config = dict(
    n_groups=8,
    n_head=2,
    norm='rmsnorm',
    rope_fraction=1.0,
    init_std_o=0.0326,
)
Below are experts of layer 4 (counted from 0) of a mixture-of-experts language model. Rows are named router (the router's row for the expert), down (a neuron's output weights, with its number) and show model dimensions 0-79. Each number is 128 + 32 x the weight over its row's rms, rounded and kept within 0 to 255.
Before each expert's rows: a language model's description of what the expert responds to. This comes from a sample of Wikipedia text that the model never trained on.

# expert 18
Mid-word stems, scores. Stem pieces after a prefix or hyphen, like port in export, self-portrait, in-port, plus aff, contin, result; also digits in score lists.
router [187  70 121 110  80 138 100  94  67 109 145 166 155  69 108  99 165 125 149 148  87 174 170 152 179  65 178 113 143 176  99  88 153 118  82 155  94 161 105 138 109 103 170 164 162 112 124  86 179 104 125 125 143 126 128 123 105 178 165 151 166 101 148 179 140 116 148 129  88 162  61 144 118 102  88 166 167 170 146 110]
down0 [188 132  59 153 125 159  87 115 144 123 166 129 123 130 116  86 175 153 119 112 155  86 180 100 107 131 138  92  86  79 138 103 155 129 124 107 148 145 144 119 133  99 128 157  89 173 111  87 118 114 133 175 202 151 255 130 152 114 119  78 124  83 114  90 106 178 125 130 141 123  99 145  46 127 152 121 115  66 160 150]
down1 [152 125 135 106 162 164  88  95 108 166 135 195 185 118 106 164 131 104 114 133 150  86 173 128  81  93  94 147 105 174 124 149 128 160 126 131 203 166 178 109 158 140 119 111 161 152 140 114 134 115 162  96 129 155 162 134  82 228 226  96 173 151 159 148 142 142 142 155 129  77  96 118 138 126  99 134  56  71 152 100]
down2 [148 148 130 123  49  73 149  98 146 166 125 186 159 110 116 159 112 120 128 103 104 138 124 156 116  88 127 114 159 154 121 139 138 147 161 110 123 164 133 113 151 114  48 144 166 134 137 181 133 100 168 116  92 124 133 160 213 106 171  93 135  89 134 139  87 112 169 147 151 175  75 166 129  98 119 101 136  89  61 151]
down3 [125 136 150 117 100 128 114 125 144 115 122  85 159 150 179 165 112 153  55  92 133 126 120 147 117 187 162 138  88 112 144 129 121 115  65 134 149  98  84 142  95 150  72 147 182  86 119 106  95 155  96  90 147 111 194 146 153 124 103 217 144 140  87 117  98 170 123 182  87  96 109 104 141 169 103 106 156 152  82 109]
down4 [148 163 100 173 160 179  93 133 136 128 151 150 169  98 172 109 175 103 125  90 137  95 167  62 159 145  66  83 142 139 156 105 136 139 180 143 185 159 153  95 143 128  99 105 137 148 191 153 185 102  88 111 120 117 207  90 121 176 180 127 113 151 117 172 108  79 103  93 140 165 110 132 111 118 146 129 187 161 132 120]
down5 [121 149 134 108 134 207 121 133 121 197 187 160 177 115 154 190 122 141  88 194 170  36 102 178 144  82 145 139 103  94 141 126 145 164 132  93 105  99 147 146  95 135 118 157 138 152  81 120 130 132 118 115  98 132  78  85 132 121 115 142 123 111 127 135 160  50 133 151 123 144  89 133  89 145 195 146 114 103  53 158]
down6 [135 135  85 124  96  98 131  52 116 174 125 156 132 140  63 107  75 199 140 136 163 171 141 152 113 132 137 149  94 153 148 171 159  99 164 104 168 137 117 168 128 102  83  85 123 128 113  97 133 103 127 109 125 102 165 171 120  97 175 121 172 111  96 138 122  92 127 156 152  89 135 121 144  94 163 137 128 160 109  85]
down7 [ 70 119  94 138  88 151 154 178 156 118 227  63  63 127 152 140  87 144 155 150  97 100 142 135  93 113 134  66 181 106 127 143 183 114  89 174 140  99 118 106 129 117  58 147 104 147 136  85 124 200 148 167 148 161 117 152 150 164 135 127 199 129 126 128 160 133 147 151  69 174 123 109  79  95  94 165 104  73 117 169]
down8 [158 156 148  37 150 128  99 143 103 161 206 118 148 172 131 129 177 133 100 115 111 127 139 117 171  62  93 138 171 149 132 166 166 138 106 103  84  64 178 133 108 132  70 123 123 139  90 148  67  69 114 115 129 148 174 137 157 146 148 111 126  79 143 133 119 159  88 146  99 109 208 106 146 121  77 134 131 141 153 140]
down9 [101 136 151 121 130 108 136  69  82 135 131 111 144 110  96 117  99  83 104 126 117  18 153 103 133 123 166 141  81 143 124 137  85 130 139 147  99  57 181 182 147 109  52 153 139 160 103 147  82 136  83 122  82  90  81  69 140  59 118 159 157 149  71 131  95 137 172  86 145 124 116 131 123  56 165 113 184 155  70 129]
down10 [ 78 102 137  96 148 151 111  72 133  94 103 118 114 121 112 125 122 112 101 184  73 179 124 112 194 113 132 126 161 155 117 152 135  65 192  53 136  94 153 167 102  94  82 115 141  93 105 156 159 110 133 110  89  84 174 150 175  88 125  86 131 156 147 129  87 124 147 167 114 126  49 100 113 168 185 102 100 107 170 141]
down11 [ 93 143 169 164 117  95 150 116  79 197 152 112  99 106  67  96 134 120 106  94 147 111 105 168 111 171 164 163 122 126 151  86 110  66 140 118 133 114 153 117  45 128 139  63 157 110 142 154 120 181 122 169 156 148 103 158 110 138 147 174 192 173 159 118 141 132 107  43 118 108 119 159 129 137  91 124  98 137 174 112]
down12 [156  96  87 144 142 106 159 163 116 121 137 113  82 128 108 116 164 101 141 131 118 180  81 152 119 181  88  83 142 144 164 184  84 161 124 139 117 172 146 100 120 153 144 139  72 132  82 114 161  99 119 117  94 110 100 133 121 146 115 127  99 202 135 111 163 211 153 132  69  79 126 126 103 158 165 143 104  74 141 146]
down13 [127 120 173 112 150 134 142 139 109 160 148  70 169 160 139 153 146 186 144  85 101 166 174  99 126 155 155 121  85 105 136 189 119 129 129 109 141 123 102 108 124 114 121 110 176  80  80 144 138 132 116 144 151  37 136 170 134 109  78 150 204 105 107 190 194 185  86 148 135 104  75  91 181 196 192 172 118 141 126  98]
down14 [153 105 182 215  79  71 150 173 147 189  90 118  61  89 161 149 141 127 165 110 120 166  57 121 131 134  98  45 154 122 138 145 124 102  72 135 107  91 114 184 154 155 124 130  89 120  66  94 143 106  94  59 142 125 163 121 122 155  95 149 140  83 139 189  91 130 125 131 110  86  54  78 125 132 133  79 141 154 143 131]
down15 [ 94 108 173 124 131 117 109 199 110 104 124 124 111 152  92 104 136 158 147 126 138  93 109  92  55 133 135 157 122 164 193 136  65  85 118 163 148 135 205 163 103 136 163 145 107 162 119 112 140 109  97  86  64 111 139 135 170 149  80 123  98 128 204 147  75 134 127  96 177  97 113 157 131 123 169 120 156 132 152 122]
down16 [115 138  33  88 131 124  90 106 115 134  52 177 130 105 169 151  89 129 148 167  93 151 116 106 146  56 155 122 172 135 154 111 111 127 167 117 129 146 165 118 146 124 144 120  77 134 152 151 116  98 109 143 128  90 131 128 131  81 152 165 130 135 138 127 150 176 145 167 107 105 147 100 140 103  88 159 143  89  99 159]
down17 [126  59 152 177 149 120 104 103 143 134  51 129 148 112 224 171  76 139  78 145 112 150 121 127 164 143 152 132 113 106 166 162 109 124 114 139 112 134 114  91 154 166 161 156 114 145 116 163 102 129 127 159  65  90 114  71  73 193 138  96 148 107 132 150  98 148 161 135 101 110 106 100 125 110 141 154  37 150 142 129]
down18 [ 59 142 140 156 176 158 110 106 172  70 113 176 176 114 142 140 133 139 138  84 131 145 159  83 138  85 134 155 137  96 116  83 210 125 139  85 121 115 125  30 155 147 152 124 162 149 109  53 119 155 117 163  92 135 144 155 155 146 146  75 198 122 155 124 131 119  62 151 124  72 127  79 172  87 130 150 156  93 132 110]